config.yaml
experts_per_token: 3
d_expert: 64
d_shared_expert: 0
routed_scale: 1.5
n_head: 3
n_kv_head: 1
norm: "rmsnorm"
qk_norm: true
optimizer: "adam_hyperball"
lr_head: 0.0131
warmup_steps: 279
steps: 2760
Below are experts of layer 6 (counted from 0) of a mixture-of-experts language model. Rows are named router (the router's row for the expert), gate (a neuron's input weights, with its number), up (a neuron's input weights, with its number), down (a neuron's output weights, with its number) and show model dimensions 0-191. Each number is 128 + 24 x the weight over its row's rms, rounded and kept within 0 to 255. Numbers have three digits each.
Before each expert's rows: "mostly gets" lists some tokens that are sent to it at least half of the time; "raises" lists some tokens whose logits its average output raises strongly, later layers aside. This comes from a sample of Wikipedia text that the model never trained on.

# expert 107
mostly gets: "DST", " para", "Personal", " Fa", " regular", "Government"
raises: "5", "4", "ius", "3", "6", "1"
router:162094126122089137129148169126124160120150134099125125113129178088147145116128149125118147108167165099124159151140104137151102125101128113148150126133125143199157128087109134174097095155079135128115140078089118146128165133113160136125136132138107142108136141125141180076126131095138123136147101114140129123135150118169138091130130148113103152146117141143142181191148125138104140123115150109116158149167121101093110167082119102178126170088113132092136113111159094165084115160125106145074113145148123102145103106166105127131123133133132125116125133167133104104119099149141117137
gate0:147130130136125155095161155135140102101130097135142136094109146113118165136158148083133118093108133098117147160134142115183106123162099164141101105156107141104116125104130139107137145094130103114140151106117119141112084082094074106129137112124145149145100140143148143084130148129134102165110119132125170139125148165085097105111113144130086132149143178117127169137123145067107110158157121054149130113095100122102126136125151101130136100119079143099174145168120128149098094096147117116125113147144137141150061125156136142123161127127098121141083133142155114122124113160142087113
up0:141161131138142110055126121127138126129122073135127124160127135113115165175122136105126101084134131136107136155130168099134114097141099150139143098139090157145142147114171130140108118141152089123121174097159124158147108101128103121135152110110106138148128177143131157108104147110133109164134105131140120154131167149095082119138112108119114149116169135130150153135135140088150100115119136119151145110110117097098129126139150110130191094128066122106147152168123104157099150140164143147108071125119138144139079142191128109186151148134121089140089113121145112136132144118119070108
down0:119125148141190057147126121109113127146111126117134108158136086121083155129144096150109100118157123181118105107149102125156106098149150113095107131133158102130090134179145125131128118138122175155141109183161160138142146117130178108131109083104100096104151141135145110136114135102133128131106118130181153110093169136151151173097087127156129123138132125108117149105128128110119144144099133145125134145149105137112128149115170128149139122092162132187081103110175126112117112132124126100139110123111104138103125127157099091114163096107115058101096142116099126137143142120151161146
gate1:125107115143126124172169153159123153168141177126135170117140120096132167133140138138191172125108152151145139149148138112153142117098165141155151107139143138127147122129132113128123098103122174124119147118130124189118119133103157079079138102124127136188099136121116123128161126137123168142166099156151131116169142189137144114137145122154152105156126134084154136140162136149102154163126109068156146126098131133127117139132136129111121166115141112124094104141075128142115160097106160164130111108126097126165073097136116132121097085101117118164110142151151111128136118096123129078
up1:161177132099099130142154144136111137097118107140133089141087079163138109155137132126141159120118147180148115111124133106155125129132079111129113166120110125087117092096110136150105140128125119144125131143120100107147169116160122136144108140147095104142143102122116129114067120148101115136104179124114128134109085102154148118109152153124161125156152110163121111080120118124096161171137121160080088124125128072110149114171132116149096135134077154167129109099143119113138123144158124095094125136116150145133120218114071123127110118167132139120125142126122116155126113165162153141
down1:169108142170147141142158142110108143137128119147130134159156113119081155106104121147117151140149129150151120069154111158110095132133151098146101141144101123159179102114108154141123131099148108091168097143124124112094121140081100167099131114113093091096101159166127110149137154107143100094163156106105128115099060142104125157105137154129158114116112103093074119120171130153141173118098117132113084123114119129116101113140142116123124112110108090089139076127136139116143114149158136115099124140160125094112105140145106134128144098133135131119139108120151140109148051106145132174
gate2:109150121104124127152130106124131089118075083107099127149133139133132111101130131144143130146077127133128121138156111105122124142124143058143117147143143128130181162144128118142125132097104075102066143073165104147115145140108133095113150140133132110127113146122088133123145111155091135128131139135128111172118155132195121119104122091090114141146123151133114141118105133118159139140151140106120128138141135156138097113134137123152074139092100119181091146127130152109204111115097119109150117142105147138163155107153123158113081110148104120104135127127153099160105114143172120211
up2:147155133097131086142163105182112117166134116070110103135094152113123129127141084092122157145129140149159143114160086116117144123110108113123136103160090126150192155150117122175111135115127089102133124083132130095073140133125127106119096160131135156149116133092110106169123118154090128135139131134116144143124133112164136133093081133145142123161121122133113148109125102080151117157126162092088145096147139097133110135080122132117110120150120146182097131134172112148162096100145113132112079111162111138141085116136123132162108091146092122169138108149167125118109098152123104137
down2:149128080129155104090113178127142088137114106089134148144123087100171123089138146149094176130148097108112128122095105098104106130089126155129142137124103166157165132130121154103130088124135146115162122076146091148095086131117173153163119130138116111165127119135131111127100150146133139107129114106129152137137097113147107134073123128106147121162133095137110196152146172134114149071084140128150145120128124147146108101123134137126117116119132143120111119158170124123138160127177150158131146133159140114145120127080135111160135128097156118154170133120182133109120125080081155131
gate3:141125087126153130131147146128115124146106100121152117154113100158125091087124137101132125132104186138163090154128138148146120109116141082120106133148126146158179165139144116154137143135101091138117099130149084177114173168117114166146112147157079158158130146159143130154124121097178123070135165126083122195119156137142152102136128126119127092157103132140154147156140126127145118131128123152098126165142135129092167100146122131122147070120115120144102155122133101124124146106125162113125119143167114177153129093144086135151129098140132137110134115118158095188124177142145141140
up3:084111143134090117098091126117146137114147143123126125094160158095158170150106134155145142132141074102118161122123100116094150116132170127157128101061153100120130116134099133116133123147170201098126132153122109122157077110120140098135147126105154093132158113123128154091127107161129128134122131147190119099141112143117080168141133160114139169120128159129125106085117133121127156197132113113145124105115086104141118107131155139120132162151140136132154151165131130162171127130136094136138129150115154109117137141100144136129113174100151093159116142087113178095130100152099116114
down3:117125147134143085127164092136123123150142126080166120109148126140106169119125120154143132126133098134103109128155115119104129125156135162111155143083125144149146128160132130121143113148117138133116128158164078090073178138137122148096179156103126143096133147082127131124105170137083118161112117157080134145105159133130114125142136111112126188172118126126104088122136125128136131156100136157152123140135159130154141153203099126177127126096122120116160100158139136106085106099078157140136083148122118134105087155108159149113148102176173139133148107156111109154136159116128113117
gate4:136089080069107116113122100156137149118130141143140106109104117092130128137092132096146131093124112106115134105125111130136142152129169157150168172166124113168133151130135120136090090124112109105153125135111122192119130104113115157164119097139121142099128105138177156081134089178068123104132155102148115118119159129123089114164108113083125151147137120132142143143125156120099145131140123109104115161129105111088110159109138109107158109146122134123123167125126110151082100107122044133156096160167121151124136154134139128125188111112135167166125124134093138120119115144105122155
up4:150133127081121148075137149115108159129157131150133112152125115116135139139099153099125119162131139114114152113105107136125147121111177138134208135139132106124132150139140134123106136158122103107156109141107152170123127107132112167130103128105097117102104116145130172104125098172090134117141146078116099124123123110088143161131109153084097147137147100177133125127142124120128134149159161134133129144111099106104129165118100140113128110138125115140149158123152110151089123127169068086120095150136092152115162130106144136176185093149165165167096109139084091171086164139124142150
down4:108146152168157074150107119109132113119123139116093106127102147100111154157158109131148121127145109141103128126149164126176106100130088110123117108134097179151101086135140134173098143114142132107132112185134165131135132075145120092120070165135078111126129158122147147103159141151125114084110134146117129121160138147132167098059132188145145162112151128099158096093126123151134123104172116146132136089148119127122115134116158153178113131099104163130090132109131134140114100099109172137110133092115131130106113150119112110140096131131107126130145129118095157117176128151172136110
gate5:126143097108101118115126147157087169129128152169119136142148110137165143089157067170142097097133124119069118147136127144120117160131121144127154099157118110120123151161120120205156092084110102118161104124129118157141093158162157105134107122138095103120113120088145081135119099136096158141132142154146126117107129123119126132111116139075148081108117106121124110113172115107142128119078121085112164117123128142109121120091138095131147110185111179116150169117096127130086179093100141146145151137139131125108140090137099144128160168118114127127116116137120137117141116123092141099
up5:139134138160157152118138132136149142082084124111137122129148135136137082129124105124079135142104130130074145120117169125141162091156140116151129172143136198122098100093123131141149126149135159152110152156127125122154178110116132129140097108117130148126099101129127163126117134099106096147120146115111143127138128116161160149144153161117134133096152140136131097117125110161123121124093123117174085155124129129168105122151131156045094125107173082114153112150116104158116146121158125111146128137117151161115094164147147197129104104114112117128138171130151146127125103057166092143
down5:111152141150065139152134093131157129157147113167176142124142111171132110142152132119104106109092115163139136131105122138118078148145109148125125107122137138102113176157149137112117147127125167128133143125113107153076093144077127135072159098123125132094098104140127116143132173109160115128141136117126084118127156092146133141163149124127109178158157177123136080126112112120143123132068098124148174133102105131123134139082096159102109167143126139116154117185132141106104190153143117106155135157154118164098135129118148145129125099139104145091097111102101131123149150108153122110
gate6:133114109153164128178147119145111112145164189130126132110093141127136153100124109138093103123147136138165166108132134130125127150150142111167107129110113136153156147165110113141123160107167155145141082139129111141112136154135132086123156145096142143149166143152139103156115112100109123129107079115129121187133134083117130128137144114158085129129134098146134167173132132184096094112115124144184098132154141144168125127141110145141120145081155096146133103111127124144116161163129182142138134113129178165116112063119144129137129085176133146103122113138188110128157130139140108094
up6:137129110105123136089132088149133188110118130137150138162118095116079119124154095130125108160143085132102105136133140116145151111095133131151123131119096125118163116137147119116136136148129126148132174126159134146136124138141179118131155120143133097116097080102114143114145126155102116128140131145181116097136125129080136151124148115124127142117150109093123098076093133138156129122115144115087116094106150157164091143137148151099125148127134150158128125148149131090145103113095101103170065151131144136131116226136161118160145100110085083172096167142084107153106116118121108111
down6:132141145160104088124134129140119136145066127123120119113145135138155191163153151173129142152112135168154099110109171184147119141119147145160134126114132115121106128183104107111142144133137126129141117129133152108088155093160111135127156128097099129108120117066177118160124128122107166157092117113104140119157145120148129134108140158167150174135132134133151120158134120120148126113077111126147121066112084088126150110156099129098113137112151170141071120158125127107117148114100175141157154134102181154072155124121141121128112095148129116128159140164113106151144133125137098146

# expert 19
mostly gets: " million", " billion", "present", " century", " Sever", " centuries"
raises: "−", "ul", "–", " |", "±", "el"
router:178109142143054145105099117112137136110158154147167102117118164103172140122102148149151180093143166119100126142142141150148124153133127130154128127117152096152164186122123105117116101151125166110096121075124112175110162111134142142107110139168106113141165143161160134092150109131122133165124100144148141145097115147146114091162137136092108100118121123130141184176116140149129141137163150144108124137114114120095124192112108122157105153099119132093158132130148129154118117148124143140136117166140135099129114109164100142136152131129140161116148140201122131119123100145161098156
gate0:147141142117120140136126129133175136127116135092151147148110107142126070167105137151135126112119141150090152169169088139160141129139118155091126127140119092136149124103113128155132188112153141115175146140126097150134125118083092092148122096193166118155134084132137109089180126104087145135103107174117189132166127125152145120113126127200140144109137128145117134085116167144141093104094113115085118113130116131161099107110147142168156111137125133135160141161138109128114178113117139115130128108092111153154116091130137123135143109137107127161095103133157144150138085140144143126
up0:132124157132099156116118135147151104076116084076163152152139091120119074152093129160118091114123141169084170158125117140185122129165111133118155135148132114156129122106123112112131162100139112143168128154157060155129134082125098123157099127171105136147154108157155104135167121123145135135122129139111176118126160140132158124119133121162175161118127134138118135114110144137119124127104107125097114090126124149164132117142119143178170101155099134138114145127134119104113153142099142133154125122113106135118164142149112093141133149152116104171101043127116099155161119142114164141
down0:139096143105129093143138147147145119170148121076101125099090099109100106139093115171122114119121117115127153096154133141111161131140131131118160143088170092120162137130169130145148124111151145078132135089135156140134134162151145102123140134087140168174126176085122110155086080143108143087147170122150111067111113094141116113123125123112164121117147081109100117100106142153100154136120060125143103144110153120123150108137127109146155120107129113147113161128137140133117110154158108122187103147130141132164111152115114126152120136124126099142106102115105174125136167106169082119
gate1:150148139152147102135144128152125126105107110127115090146122138174125125119095136120137149126130107140123111204103145126146096126117150163135115138186145144125107080130141118148117082148163169131141071111106128142142164139108120146116112085123140115134054101141140138118128152135094132123132135153145101123136152187130107131106096099139140159151086144112139128130163129134168151167109114091116102132118148099141124140104141101106134119094111093152111095097127155107135149064162154160125118134096147158133115170168112145173119102114118122173128115103097179136170144127157135120
up1:115088115128144109163125118134118162084133111129137113095119142114145098139107103117124059088110139116109101131112150143093091105130138142154089122122102099177112149157112158124122145162097130150138111135176106147118152073124101158117076122094096129109136129111139106098113133153137132084124129113123123074139140148106134182115193163104115106103165147160144103105136149104139113156085104147107122084111150128130152133147127139116156157088126117117150105156174106119101170106117149168141150088133117148138154135165126100097178134103127156119129133117106111120123145146115097157
down1:138160120150154122141091157166121119107094123156091116118113124134136123110124095117131166139106179152188106139088113167132129115155196150153123119098122157119100131125158076139113161119140125080120124096108158122119128097146116099111118117152128092130110140090127106101068145098160137153080123145102133114153084140112157158121147133141118119150080139139159118121129114113072109132088122113103123104143141116108126119174074118092120171075147148130129109105104138106144113140164136133125145143109097135132133151123142101134110116124133125105125102136178097126157128179089124100
gate2:170149131143128091118142146136113082122150160114106094151094091124213119149111178157103171120151129116116177124091096169185129144136125096127153148183134102084120095150137129139136159141135131141144112131120157086140115119137144105066129138123124112118092094134120114135200119161152131149088146098141146116147169096129141115122097127122096130085141121140148123118123136140149119100128148129135111139106141086119104093147126136111099144134129146193130110165176127120144133093148120135127135137142123138138142099112135100142100130128133163108128124107093131110144160166126151165
up2:148133123139125167143125132144148173152127100096147101115130085131065138131156131119185094139150125145120080110124142081135092112117161153097142117102162143115147114094111091127113101105150176111119127112115121181138122152131079111160118121155151140147141135121107128167096136150104134106143174145095091106117083142120137134121090114175143124171109110137114115138128132136118120163143147118123120135150122158152137176110141139147154082158140109088131144091095116107132130163114074112138164137116095117111120159135139139154103120121159102157128110145177144095107123117140117057
down2:147132115143116121125161149142102136085136104067087119126125081136134119096107147142149102077118156141091130146140099157135171134156137143161147142103124108106120151125098134160146117121084083125122121112125138107099094125141077132143190122081170091084128117129137102139125104148153160124114095134141129090134161145120115141128142118101122126119126109062112161126138148120150126128081134118183087102176128099107135123142089078168116125107142109124123140123142089136146087135125152122112171097098117107090092107105152128102147112161124100139089108142140102143148121110135112140
gate3:117092138098138137138143114115122148102176147102117106104109113099159142174120080106094138125127141118124141107136118121061124124153073153143105128102119138132133116146131126111114170105110117136129155095128099157162152115146159089122113136124122146152158120142113128174111170140136093152141077101096144134119108102131107129151184124120126087153156116110149169155133142161130108075117121129131137136110187116176112116103146092156113089149130115083135118139105164134049126134104112136124135144148132110150100148136164117125143157134105179088140108161157124109120114105094118097
up3:137179132093129109126097101107187156128115139127071154095127101121092148149118134133166115149090074174142094160123161130100127124113109151141102124090116122127131143091119129157128122125112162135129137113133147155069163123141118135089110137142116118165128162105128135093131143102073121152136128171097146146113151106117134115079143113150099105149142127149129095112099121119095185136110156143122161136144141140147112117140122143116138129106140116091113097141121148115151173111115154109103137138104131141137127177138127140094112176114162121160105142149115175071141114166187119155
down3:163178177137139145143125092154085112104150100123123149139143115087144131109129120051102157107172130174126093137152112098128166111133134121144175116128108143135123136107118122134155091160140091147098151083109100114150163144103153124184165167148137144121160115145148087135099114131148124129111096143164137157140122151125090143156148133076151138115134148100145103094102113126151079113118157131136143132144129132123081094167130132127154101128108089100108120146176136109111133108144129108119140090149123092107118117091131095136163154104129135160116127097103110124111114126119079135
gate4:121162145146101115132150131113131101086099144151130142127102163097090086083066135112136165065112116091163150161098137113112138158137095133158137160076130113132163080160115140131134099129125087170137085125142111129106107091114075096134119128162104160141123124150091122145111155142141113113109135130097113111126143160152118123151121130091132114124122097166126135148088131136138136146125130127121163112134106134133153149075158144166112138094093113153096179151178079136086146123119120125136138098096109147131152137107104125150106111118102107091145114140109112131147102161122131151
up4:147113128145145107138086109137108146141143094123134121162163119120176161139113110160161128181127145102092125096141128188167121077092141106130122079175136128144102120115169096134105168106159155108107144142115163105096136160133162166101117101124145109138120126129167151137108116151141124121116121087135120123147122140136143131139137104147137126110140140131184118069167125136111149115122136114142143136110163110118140081138131123113151150162159135102154102059087197068144128094162122124132122144133151112171100128129155103128148148133130122159127158141122130144103139118093138142
down4:139126165119138110124122147199139145144141153124109153120146135115118142070139155129125118102108146137105155120105121117086126092129150112145115168143132128130136136099137129153165155120129129125164085121096155142136149099138133157158142165119142133119089090101099083100132134116125132110087148132102152134065114157093166133108114133108100139127064143126150153117116093079107134145091156137089165142082148087100114119089132101123129102163145153156083129146153160130079135133140115135145118092141103127091094136132118092122109101155083151080164107128131103125129126106152121149
gate5:105137132142128158151167157139111115119153123116132123132109167131140117128072136141151107110139179095138134122101119134132114101154141092081140142133146146140145141146101124128121119132075120101144130060151114158105184174114112129118133141134112119113166162143096145158098152158118132146119116139080120140137143158150087125128125150125119140145139149177145140192101121204130118152106127120119178172141156131095103104111114103137114121105129109120111166168163122137072157140141155130119151124137135148153117120115109138143150112138152122106139085152141125106083085178122082102
up5:070147146110107133134153094150115098136132098132159126160121163149086112082090097155104128085139162124094146109154112137114128115182131098143141168109142150122118122148158124117140153095083114136121140074147143161145129165125151140100108147126098160148137180146090128158100143133117134125134101121072123152132134164125090113095136143136107179154146154156142150174103118157143095140127128112102140156147163137108119104130110067108157106125113130081148132184137156105110136134155184157118144140133144125146126160133089117140134103149115125107142104115155130126129134141115091102
down5:162124138130105181156127154121114170133097154103148154099113081126086167134120103110083124147132109099136132095137160114143142103104125109181098143091126110079131086116123161123085143149125097153123135164125119119108096112104144077128129106074118151149101113108128153150134144131085132127156137140132130134126134122078100152147167123175127109148142107095094118128164123140152113140162085156177107151139111141146125139156138154117130111120103165157132090091131133083177132151163106119127140111087117128119157164138142167134134182126112119145135163101144153103106134121122147112
gate6:105180112161144133120156153176112087111138117142143122099134125137149122125163102141101168104132157125108161135142148099110140138120114092164096107112121145164144118096191098122132086123120150111124125122114081114101132130136137157178123124127133158121122127112125096151114133112160138125150093136092132178135123149160131142129136125126102087131118078103101158138152145127129137086108118117124100156106131158119107098103130140160140104151143139092128141101150114111101177139139145191142116155110150141116097132154121158104152170137108162033143132101153114154144078123128092145
up6:102170122118135117129139082133071089129130119133126149140118112110153146135131146137157217101120128120143123160152156071109141130123159129120123079113147156141113163124133104098130139102110182124145121142107071144081088115134145146149131134120122138134114122108105110131083117144100126112136062135144139151114125139163144079119159125121106132129098109090103147113120138094119143122120145129152090138103152164137129094126109165155086146080134151124140142122187107140127129140133137145129113152088160192115123117151117094062124138114124156081133136133108122118106152134113145130
down6:127144148078115127143129118107160187137086130116120113175184101138096112129139141112161103146110124103116121091127175150140107108082105116102094108135101102124103050119108122117131134131132108113091180158128115159109126130119110129104108138139101106115109160123129156147130168148133099121166138153120133105138164146105067102098167125110103143146126118149140124138096124142161157109161110179133123135153091152141112110077125138136123158118179163103115086148137107099129118100107131097129101090126133169082152150124120147140148173140132105150128114128123137131156110166144114126

# expert 122
mostly gets: " Des", " Os", " D", " Christmas", " Coll", " Am"
raises: "in", "al", "id", "y", "ym", "ol"
router:149111080108110162145116135117121174120163149156153100106099132098163105170097169115108137088153155118103142145158127137183153133110128120167113134122157103154139107091116098156098097137112163118114148140103157169130142122126114103113164110144131133128167131137137106106123074094151137161124139134130156181171111126152135099146119138122110124137117149161152171155106150126138130137146158151103168127118142108083100130136153139145100134097165117126110159132147135119129136088102115142080094154121153098163120115172127121094164114112158151085175156148129108125129093150142106171
gate0:162115126116119139103102139130106084138118120138110153142108140136178141124110128146170110115167140120117142171107100124090106133151150124156112122157103152103116117148130119138191150139107152125118133148127126095062123144149135105128172146135104124129111154109137104100102115121089148185136117127120169129126164136146149155117096126131139172133132091129162128129135101108138166114114148106095111040119114083121146143107147123120160146107103141142122090131113153147093097148164077109132109142081159108121099114106146089129189073146152099106132135127118125115125128114088141162
up0:121106150119097129127133110126127128084153130070100144104099130127101130125100090116117152156093156121112125112103141129122174133097133107105123128093172093123115123108157143155154109132122117120117153116177115136131112178193104149130092158126148133175091107087139136105126157167124105131113120135090147069162141153111117128140122147118154138179099155108099107104150146170107155130133046086116125133120132148140146148145164133150130140139146118110149142131119112131117096106185111151141157138149167140172134172153145138101083111148129128133086123115123138164133096112131133110
down0:122192152146106103119089137145164148129123104136156131111162173112123163148127152158134127133117132105122135109134160130150128115163141143142185137119160142119160174132147167133151116109116118163091142143078136147102127088110113134137082120156152140091177129088159090097131151134122131102121145154111113128175111110133131070120084105118187136128161115161118091134119111132147154158134127165145091116144151174092162107111151154114158163104136121132167136124147153173157107140150115161098119166151129140104102148139164156141144125154140112151136113139149114143116132130127127176
gate1:129186125159109135203129111135118165076147118082083141115116105127171129157117168118139109143140124100103139190157157082130158161100121125140156121100090124136115109089177100139098119145123149130140125123118117120125142127166134120135175121131124155119111125143143099140116107133116092140153129168096105101148127100136133136118119115137124155110093120104067173122144168127128098115107111156100179137133106140128098129096125147148110112101111107126123107142113138117119158123104186127135075140138149114147104108128154153166123113153127140072149079114117116130141108109168123153
up1:129127098157143102162131160113149156143088152089119142146107140145100164116070091079123120095159136124133136143147140098118170143114155118153153129162158127116130083121122090168160093171139126139100142128068078140130158115166139113141120140125128107120107108133125150106137127090108106135177112156092132147148140099140126135096115088155079114140127141105126191126106107106132134114114127133128151135147139146135107141098116114143116127145107144159145114135121072106146135128120177136171102147146138130178128086120149174124130080137122167152121119075136148126125092101143136088
down1:099149187104145145124121109119128136134166166117146140131155119126136103115135124159112132150096083104145159140056151120160108142144129138121145145101109179114124170170114133125145132094112128134127121138171102120179083123151134161143128153090113189117156126135156156159108108162118129085089136136125152101103106171122155102141158109117133148175119116129092149113108112119163113153139096140164099170163140159127135116140119090099143153119139143126128103143186160131083102128130134169079126145112110110132126111131142141105087101133163096137152127176120127121115131129121155144
gate2:175145114139090128134084153174108141115153107060130145117107133097106139141115155126171107113164096136150129136119147116171119082152121129128132144118146107127133146128163079187102146140088158107140098131122109162135127130100104110153147131119136092110096145127119151135122120104075105110139136147116141115109152128130156112106091137121123160111116106150135134136132109117153147154097127136097136093107124138112128114129130102116117094139111130133145145116114137129129160134094123129106105138134139092213112131156171158118125137109054144167130067127077142115154096150152191133
up2:115130171125132162113116119104127086093091125091135116134184073106113104105099148166117092090111144111152145143122152134135137138098105117118114123125143124118120111088164114122105127132113128137103176130145134108111122142134178147124145075130096150156118140118114125104099125137143151168162116088148111133112119128135110160175139121149083156105129122130146148117133200149126127138113114075115090109092089144176103118138106109124120138127168139124135145130146072113140092117139125116096129150094129169122091113133093130105109168145124183136127100142124185163118166159105110131
down2:125135154111122134123144125095124113136123126106153133150077128161088081113137124146117156116127173098120148096140102093152133129114108188125117158140160124126109119116126144131131111135145112123063135084140204128128151097139122119146123128160185139077137133125132098105102139160114153135181138107131113134141101152145158099109102096166101112105106145118094174157125121103118120117135136132166098099124106171174144158141135139138128134106102116104119118098124179116134113118116090161165108109162107109100151109128158089146141123079107123085141164168146124121089146156105118123
gate3:147150107133137116127117144187131136157117149166161125138086157139128120122107137168136125140168135135137110113127101113165174122153156120132105136166103120148151128180103109147143137136134101116169075139129111090116083123154159116111159113130151162095140114094136114100123109166116113081148142129132142151159115147084169085108124116100161129079112127108114119124109136140140150104107105111122082123140161148143111132092102113141128123114119167101126155074115146120155118137098116137095074158106148132143084136122120091150089136131132120180063116109106091151111093124129127167
up3:155127192106096156138126139123132099101144142077091127122077150142148123135154120175099103138120108115111120105125146056139140142092153144138086132084103115130130128103090108180138111078107105153171093146152087126135115113125171129146157153164133168137108121129138142119100157122112097139096108143146131133132096128097146110185113147140122130123128159107091113091106155146101087105147112115132111109087141149145078135151134117165082149133140139138087143114140141109111126157133145099179121144089112107096144136124127093150150122131090156166135118113134118155146134114144120123
down3:130138160126116145101143117122116103109124157134123125153085147084144140162129156142099088116138157107110123136159117156139050129131140123101132110125133120143108169101136123128156124151104121141146113073110135149115089102077124119124095103133125148123133153118093106127088125078149144090132088156126113093094132093087087113138137095174129125103138182102122137117121157144137103171080078124127153141134118149116114125136146132127142121166172165114117129164144087100122124182127143133117136115094131092166144096150142124099174120078094114093125117165129105111164129123135143134
gate4:096147107108126100137129088121078084139132169168139137204127116127114125099096090110106122119152162142121127152144115086129133132163134152145134146153135083120168125192138118145140156126139139113107142126147106126151166140105076138108151104124142118119170118130067167150122076109120128112117131140150119131150148124118141100134146115084131152113149129121137150101137126104148153142083153120116115124114129144111100132158117126132109114117100127162137144117077117115109159123115163172150074157132089124106176132139065134130121123113132124159123152158138081161081103163127161143
up4:149126164149118158122111093194122109164144090125126113138130140182137070136090164123118114147160139108096147129129129149171137126157139123128153150125123109062109148165087155111104091127133109138119110154140155108123161114127113154148127094078141123120109130174121133158152114151116159141110137104125113133136090118146157101104112166098130186110133125085148160152109100142123154139123142169132133134139086087161119125138086164146176142083130144126140131172128153135153141134161147131117152117159130138121137120125093098150088091120115151090137130092151116179132129116123110109
down4:135127128133139123089123113105123122142140127209142102133153178119093136110125136179116132167105162104118163125111113082117137106162141139132169121118088112128117131137111177081096123102133104126121140217145068104132116159135126169125064116138122136117164106133118144131147145136083175143155152126133142100080117167109141164121110164118170140106137169119171121132118131087143136132113138170133129119137144140141150156132143156138137123123135137124093152091139129137118142140128133118137134088147148064159133155093116168119122095110098146142140121123124115150114128094132145128
gate5:152125139108115137143136146111148135094146130153144114107157134137138153120162103159110140140137119091096141125107188139136139124145129157162108107125131166098186122098136113110114129148114091116138152112148121163127096130122119127143107112145102140146106149139106107137122141163103085132110123090123147170121092108179139094177165117137111193122149093137145141154095116135095147126119118104094115096083146124121108123137139109098118151136162105126157155126104098132140116142121108141141095104100191167133096108140107125107181160062134134107133098075086172136078145137121113122
up5:138093121128105098150089120162150151166148103175132173153131147130105157118142105121140098137116115110103139136121175182131161102132140129114114160091180106119100127108131137116110127146129085109146173112140141169117151157099115133124136130131132121121119186131124119130111100115138121130142158126114115106113102124161154117146112097142151136068097117102091138145143084140110135135134115113113109114160140112130131153132128102057109107140107137171110140119138107100147141140092135120131075138097092081114129155165134138106153153189107205116125152126128181142112120132094154147
down5:148125090115149092120115147089111137163159097146093160148111126133088133132138099142093142144138143136115090143133140166100118156097144139126109123168123112160149141132161109167125131124157129151093099144154150141121131129190119138135092123153151147102094136103139068161188105143161119094180151139114144156137119155118143149119110119099136143129147154155107093108124103151114102097126106152141120139125106074128163097128158104115142137138148128152164122133094106149088116106154170152105138161147152173089119112166111143118166161135129133131127102127107079077115082127121112103
gate6:114173154144129091098062117116148186089138125130116101121167118149164081131092150141117128088108173130150149123104149109095145151152139118135125103083116118139142166114096134135150091163163148119144122113117159165105165143179148136117154104135162114143140169145142116122107155140147110084134129128071115131152158118148107149089125086181128147116096143129153129169154146119098117132126122159138120133135100127150147114142118137108178115154059180114136160136101156140122124152135127114146107129124128138106116131145147162102101104140150137130128107155124134153172100109126138157
up6:101119128109126117126121140114149104094139058131127155119139137136113134131108119140131173126129139147108177138130102116115124158149159132128149129126084153140138135107150043108157131121133163130098107134124089128151172107129105121108133162117156108143101188110138132150116207117113115153122112151112149141158088115124148100148137105103092139104143148111129097143121143086121115137048117140155121116109152137146153121144169127154117114152112109140171109132145142098140154130120159127113140136112155125183118158127145130076110153079085125090136127120085113118121105152135114183
down6:126139110115094097103098118125144120097120078158140099101119100134117103137160154148089114159142115121091140146154128131131118128162154192123120118112120109101132146132100115133143118147041160129116078129111121150140111121112113067164151113122147115152084128135118168084144166096173114074091092120145100100095093148107123114158143090117162157090138071132155098114107121102118155144144103109102132150128133126165139157136120093146118135135107138120162118122137133105125149147121114134130071132136109131148144114094074114141113122114133125116143104122183126100133123152125117139